{"num_hidden_layers": 11, "hidden_size": 512, "n_experts": 20, "experts_per_token": 2, "d_expert": 320, "d_shared_expert": 0, "hidden_act": "squared_relu", "moe_layers": [2, 3, 4, 5, 6, 7, 8, 9, 10], "router_score": "softmax", "normalize_top_k": true, "routed_scale": 1.0, "balance_loss": 0.000101, "balance_bias": true, "router_z_loss": 0.001, "n_groups": 4, "groups_per_token": 1, "init_std_router": 0.0101, "lr_router": 0.0013, "vocab_size": 49100, "norm": "rmsnorm", "norm_eps": 1e-06, "tie_word_embeddings": "early", "optimizer": "adamw", "learning_rate": 0.00115, "beta1": 0.95, "beta2": 0.95, "batch_tokens": [65536, 131072, 262144], "max_seq_len": 512, "train_tokens": 538100000, "max_steps": 3956, "dataset": "wikipedia_en"}
Below are experts of layer 2 (counted from 0) of a mixture-of-experts language model. Rows are named router (the router's row for the expert), up (a neuron's input weights, with its number), down (a neuron's output weights, with its number) and show model dimensions 256-319. Each number is 128 + 32 x the weight over its row's rms, rounded and kept within 0 to 255. Numbers have three digits each.
Before each expert's rows: "gets" lists some tokens that make up at least twice as much of what it gets as of all text; "comes after" lists some tokens at least twice as common just before its tokens as in all text. This comes from a sample of Wikipedia text that the model never trained on. Tokens count by the router's weight.

# expert 3
gets: "- ", "\n", "N", "K", "D", "P"
comes after: "| ", "\n", "- ", ": ", "The ", ")"
router:100108170175103073178122072181105076111129107112154141109098158152118127112106117131129138148124141098147099154137141115127070110139086118096157135169135096136035110141107158115129117106106089
up0:099098101152125082125145077171109117117097159164130101175123104079136090176025058166130124146182084044162102167120186103195144108143107132124218132205105107176086184154138165132183155101165047
down0:093111132106090090129133117114120125121132169154159172112103110154097138131105137094206184119113135140162087122069142130202104174101104152136146142163148129092044149142109142091156176124105042
up1:119206191135147176143106132134082109111162183071102087143130140150184177123103152103061103083123147168153095193143199112109132081136095153183169105114110145148109132090163122154054115173117177
down1:113158110165149143148176174140097171112129083115104123126154133136143150146161110132062081108103161128126143154096149143112146121170090104178125129124121139229147143176119121144146150193141104
up2:099074140173105054086115155211120136082126136087147051128034140150089136078069094090101136070144119115146134169114124105174168128160166119131137162154170118117108190150130135127103152107163166
down2:139142087153125127149134230136148135135125149129101162097148104104102149175171116090135105105129185121140053099111082151146129128103137136115129144181043072174143138147081112124110205124144107
up3:183124134143150137158194125148091130058119133129077135084126149133114119071126132147135060126165131179176215117135133112121112120058073143121158118132106141142125108137147137190093121126153105
down3:100159123137096133093124096147149166093158104096078174093122116141174120121138146086109135184125171149164141119173119162109158168156107074150057084174132153069102147102112165117104133149101111
up4:134156173151137125149120169117084085116152151114145150156098154161101142117150095111097160134161100117171126139145135129162082136143105105104115136157098157088139078186130110077108128086161128
down4:127096123187098139138148069092165132124116069149139170114113166094201102131178128164108143091170157087106090087127091125108125152091087181119112114165142176078183132106133090129145100161125187
up5:106125166114113066150148116146115085129137123114139133130160160138137168081139121100079149127164083147133127123126134095144129071162083118101108134073171121099094147179135118132115097101112139
down5:164144154131087159111068124140151145065109128097116137153154169093149182118144140120081125099135100152104122078119133099134069130123160154102092120086134091103116137174112177163179111108117086
up6:077167195173161147175059101166088146086155129131120064104172149101126153138173083128110168112117144073118184120165125107088128115107124101169130145120190104126098073151142182128111103089115134
down6:128124145162130114082120110131158114127122115125080134155136142110126155160118156169146152113113157131180120093153097079105114101098110165105145124152124086118110135126158134145135118123108063
up7:100097102074187165151121127139120145094124112151096115161054172172198154111137068095164032160131151106149127177141106112141121129101160198098155112110129121091145090094141124159124049082163176
down7:111168168136141205134145106077216165142155115125074093079149144100098047113133111110124163163137127086123184107168118163111167180131154124175129154154140123151144134136101121097102166126122114
up8:144075112150167205195183127133127158163149161107064134193151100102121096092104168123169130086107100167184102139112131104132102123081187112141095133111164127108097084113067128160095150097080138
down8:120159135080171116131145145121078112141056177101153181096145117126140105121159118128142175110037108134155149196170123166112136119120182123178091116085160144139204127134097175170139100146067076
up9:160124106149162144105190110104117185097024108151167120108106116106153091098148174201140091151102097108164138137070109086128069105108143140173151130188137102100129153130167164143130172145166092
down9:086087133123126124116167156092224134070120103127137138155150081115226124081183124158108158125057111076155116178104110120114110149105132134140138112123124143137131150162184125158152151134100087
up10:101134131159096133116113157106066142102126103121127100117081127136129173127101186087149142168152091117141139094064108085148065116078119174179133118127098141107086156168087085167096081158097154
down10:115101140126143206169120198102152136070120122111143094148081135157114094161155144093165105141055161078151086116141143145085095159145134157156184124147103161186125127151112116126125137114141147
up11:122131078064124106150140101096142126079058143144171075129152151110124136113095153161161049147144146133148103150139105100096147158036048131115129188128161174082127150123147152101111136093104151
down11:145111158109125145097045146129093088173126173051143105147132130130092170156157064107145169133188078117106086120158096173151154146142157142086090183110115099104160117132109097144149140109131138
up12:136182149127106172179126107167108086140119111149133081163121100132142160145124111094095156146116121165129134155117102104135044088187142060162204171106144148137104068149152095091092122119099145
down12:108077164192116189153160167161205125136123154094105091119163074132147132137164116118037131184121106156132138138093128143127129118155105116093133115079150130140149154119118167113133117081104116
up13:142166090124125116156142086153138152177167164118081051162031166144127124102149104118159105111140140109148129155118066155134184219104127138120079138125102135141109115122084086108116091067104165
down13:175160101167145139119134129170125129121093151121157114134072055099179091096088115087130145158088129161062140112123167129131133119110155175105178130168046095191105136072116102117179113196099143

# expert 1
gets: "and ", "by ", "201", "202", "–", "/"
comes after: "| ", "–", "and ", "In ", "201", "by "
router:108100134119139095133103073158136095099142212114141118163106169162078143137086165119108073116153140086078119180142108163147133181108072151145208113201155152067064149117132185178052146076185127
up0:077116158179115175105124164139056157113142062055064148098092110161137180089098167117161126079074161090131075160119122088131061084156182116141138131176082127135141115135118142120056038111171118
down0:097092116043115136154074108178119143195113107097102090119167101114193158135110131147133155132125142181091104120133135172156125141198086049067131115093145180133213154077146126133165118204084104
up1:048186144122090164084159147125156165185172164112158072131101108200115125111113088077076106148150157079133162144101118148147111151103181159160080188106133126152122100176143162106065080119106120
down1:130112068134139144142106135178112133124102141137142133073119093110112166126137142153143148105111105123182155132131183106111100141086114155118147129090127111169116119128203117096126160160198133
up2:165124128102109085124091127149171162131082167168188136118056139165087142155106127095116090096109107112159143159137125088191076131147175075129128181183088168144127146136106156133203123135144162
down2:085133085162130110117138169184142178097156190098124112150124165073122131172115159090119116187090110064149162042115106082111144119151119162122096151093082136163111178166103091106193107168130134
up3:086154110165113107167129129121169114101123169093141084210161124106072130141103147148181142121117186125160053138143142176071110108094087150103126134154127101114135136138155082133152118113118144
down3:125152136132128147135100116138130105175132117082095136079130099151166121111079113145168110145145096194099094101141104173133155177158173139152163145061111127154143175179120129176135172114155098
up4:046171147103143114113112111102096149116144122151138112135046153163154149113146173168090140152102121122196134134097134104179182126123104172158143129156130213121115125102081080157119103126207065
down4:182095151128124154172095153119113123083146136166131112152096066124079159179131126134214124141030089117104133118112103106169094139147104104148169170092123139077158116100122150144131180106165110
up5:051107154144156161162109136145126063134087115130113101099136151119140148127110117122141121142242114138124042067112143163102078132163110132113120071138105188086101105141116191114029102091127139
down5:068208135105140152111113133130162094135154097158173137090209094101081173128170150211166178129064135159141132121099120151143183130088128110104178143104079147187187123132125086145127163112175067
up6:111154124102088134133116110153069130148136182173186089152115148134151145165149144106127133080136119145141075124125119151110082141072141157155127167076125097074102146115138101120111076137059186
down6:088146170154107152083102129132153190160109107149153178136169157103145135121139154174150113091142111170074135133094166193099197116119160170159096188125167142106176141134102091158065115161115192
up7:131173163185104141135128122153139164175138156134129084168137138171125120074135118126124172107128124123130107104166175113132165207110145133135108129169087121126099109184152133193162119086130099
down7:157131125167105126176137169123124192178140131119131125149121107123112177114126113093113104114129097162150115101163133141110140115230149120112068180136125186114184144074137116110110119115147156
up8:128086087133158164145143159120141140094166126137120059101123133151115055137050094157078120143108161145147185126133145099150078126115123146178153106121171101091106124171145148075114166147205082
down8:137108077080138109057110151168096154129194163115092070192120111155128103155135080080143130083141104040167152157119084105150117163144096169071158146105136126100136128195103158077212145143112168
up9:118081140154079113136164173123090141091085168132135080168047168141138146148078143158134083108176156044127072221128173123154093185120060123122171083134104172115083119130127111125193112141135084
down9:127153140196116120077066163107126033133112117108131147132132170139162152104114184098126150141107109149117139140160210176191133163136117124144111124117114136083156115102081147101113099189127104
up10:105155155108090122129156151116141144167137125107135133148064097195131137133097123100168112099172122156130141130119118128116152125122169118134123111130161142159117108129142155166127123148144137
down10:158138140143151114126125117150102093114071173090135113162124100114109102159119114115216105104145092136141093193102143118156141140141120122095125218112167135111078170154149134150083132148092111
up11:107149117099146094138140143102037122058144046056098157112058147137179152185041176045144087138093105157183145132051080088108122115091097117129094153114140132121124103120171079182126094136177133
down11:127141118104099084152139122098070122202135125136194186120130093088082125147115129116127098159118137168188129117165115146136115099116099085116094119107134173102224100112174134186101086092164209
up12:075094136148062142139170159099132100133084106150154126100107137155089144108109181177099160116124166105081084137159130196106109186139065115080107078152107150041100116165125180080129183122091082
down12:144176203155102179084089147087142105197120138145117104135155080163095168108096132116179113146090125116103138194159161166120153146146087175127153105108170115075075082141088124116105150135114159
up13:124096101142092105151197111091173170132158167139137108171149138129157068132163097169128125067113146186116133113106148193151071103145138147163159133127142092101130144135152101179155115138145155
down13:137066093135140153129130114088197109165154115083121161125079125121088065127136048114152133168136199096130171104108148109085114164097094119151090115118107140093196192161078151165152175128166146

# expert 19
gets: "\n", "he ", "it ", "had ", "has ", "He "
comes after: "|", "was ", "he ", "to ", "He ", "also "
router:084120139163148122139086039118120166113052154070145100165091192146123062105109163114162069112156114144143111147122126123131067207116127141153152065136146220085074103125162155150105156093121105
up0:133132131137126138138107140182066124145112144164117110193155183124147108104164127175122139136085193145138130173077136132132106088146157139157176129121106119126132107129137203069156102137162127
down0:086191094152167150110138176155088197208105108080136137130095135128170086153117113108105136132038130119105152166114129155149129131122130145130141121122148088121165095089100131078167126135082074
up1:112091192165095144105099109124157137068129140169126109122032086167150200048096150161148114146093159145171081133130124155161080129124152178150144128137108141097093072135146188134155142144103129
down1:156124114123007174156110139145120088151109134134144103152106077148118103117113142133101110151122088128092170144117166136122105102107137143176118113157081108135150134133138149098188166094132135
up2:096086165169125104082106129142081091149080150182150098192096147164138115132084126139182138070147134138151071218079201107073134155141077068189109089140112113089035092166145141137120084130165079
down2:139097052137142124170108158109142107129136192174135100153111093117131155107111156123175168153133097180091149111053057150123177123119119112111155165148135159113132129105112108101134142126083180
up3:148103092153213079091116077164115083070115160148104111150094100122137119118060074102123147112195148100144107166137109118140105121093107136144103085113141129150108157137118161176117148129080111
down3:119133136097072123106098181100112125165171119126051120129130108147135114190137130143129141141087150102134097127164145151141105173120130133133122137209132103170162115099135156081107052111081084
up4:095157183133148135167147133163157081107143134137151088145087091159185162131077140135075107174079118118113119143149085130109074118110122116145179124099107171091138095124152119149098122125145117
down4:185176102130146143097134110193181098092125124152091110165127142132113195130089141082219132090151115180163129102166130135097137101118083167112139138137075121142151082162094173115149078094118199
up5:122135135136146139136168108136114147143118186184116141157095146158145131110060106167110120084116164069081182134130152121138113153156115184136166140121092155137132099132139152171152067091153104
down5:155205088089095176151104076121099141145128120101099105158163131170098166126109137116153090129192145135173159114154073173167108160134160121157129110099110121111192159121133115126123162165087180
up6:087082147147133091089134171143148131122133162174225150125125159192159133094087138165100057157129135160163110106108088159156150138136157091139139133067153138111121135092141083210159157139104138
down6:131173121111122150131191166145152070147095105101133145107131173133145117106147129137161086116132149143106118139123139083143171077140133104085115144115152042127200104114127127144137143108117181
up7:082098109152126103072194130075117116123127169184124164151072091208127204105120130198132088153193129121097159145057111162187128145148079050089163113145119108112113056143155154076120137153145120
down7:082112146133105231147107149146059110150114182168072154090057078151143165132120114127065090191100092110116123129148141153133073110149154174169083145178078139098163123124131132114200120063102113
up8:109162121156101105124143165136134118102086131119170112161086076153160144121151140056087155133163124107115151067136197135116149130116080101092101059121149140128098085115159165152165075098064164
down8:149130106139121098117078168122144083133161081106181074082121101109116128150123134106130146135104111111114146133138115128107212117139105098101118084190107148095189144069161113100102126177182097
up9:115154176135137128071208130109146141102147108160096139155118145185196127122145079172145108167081155114153137135153148131187125143108100160106109140142071141135105132105146108166134073144158115
down9:105180182170216168076173087119183120139149080106103151092156143127127115110182130114156196149130097124086151110178181150130112120164160107093097164126172132117181141078129134078130084111121152
up10:117130159093189131084080080190125168175177093117125061111051166217113151097110105119167164114157193094159118138052156152120121183151152115152077131148131156156097112183192220102124077134135101
down10:175176081155134120101154103114124171169085128070122114080197138156158115141112142110096122059123118145130078099099128135104165144136123103100144136105178098154145173133117135124153178170137112
up11:103166095141165137139131089122158159109086107115101174165120095123157112109161193142158105112153125114108084132139125167112139123166070147131097132154125131078090113130131139092175130078116091
down11:166158093120138178166116111151102161088146103150141099164142108147138148145137074153051121156137156109137120115197123176105137145126086128188169120056134135114195150120131102150202150126116163
up12:126108121105117107122205116142114119093123170117099133175080174132172151062131117128084112119144138130161098176146137162138140170101080187107147157082185089101125125127146100124135144114172159
down12:106155118179125185138116106135118161182113130112129121107080157094104067038150091185131115149131114186100180122113113124112191147130146144145079176146116094135158092121135150174102138070119168
up13:086116140121110169103139137132163135160154138184125168122131078113179136082128177135131128086109165197183088174108127150083128154082132052115143163100125100144140139146150160128060120103117124
down13:110143094066092122095106124131177138196127116149136187092100122143223143035108133154144177124058101196116115107095067164156166113115148097104152210091124134081096153150066186114161149088091118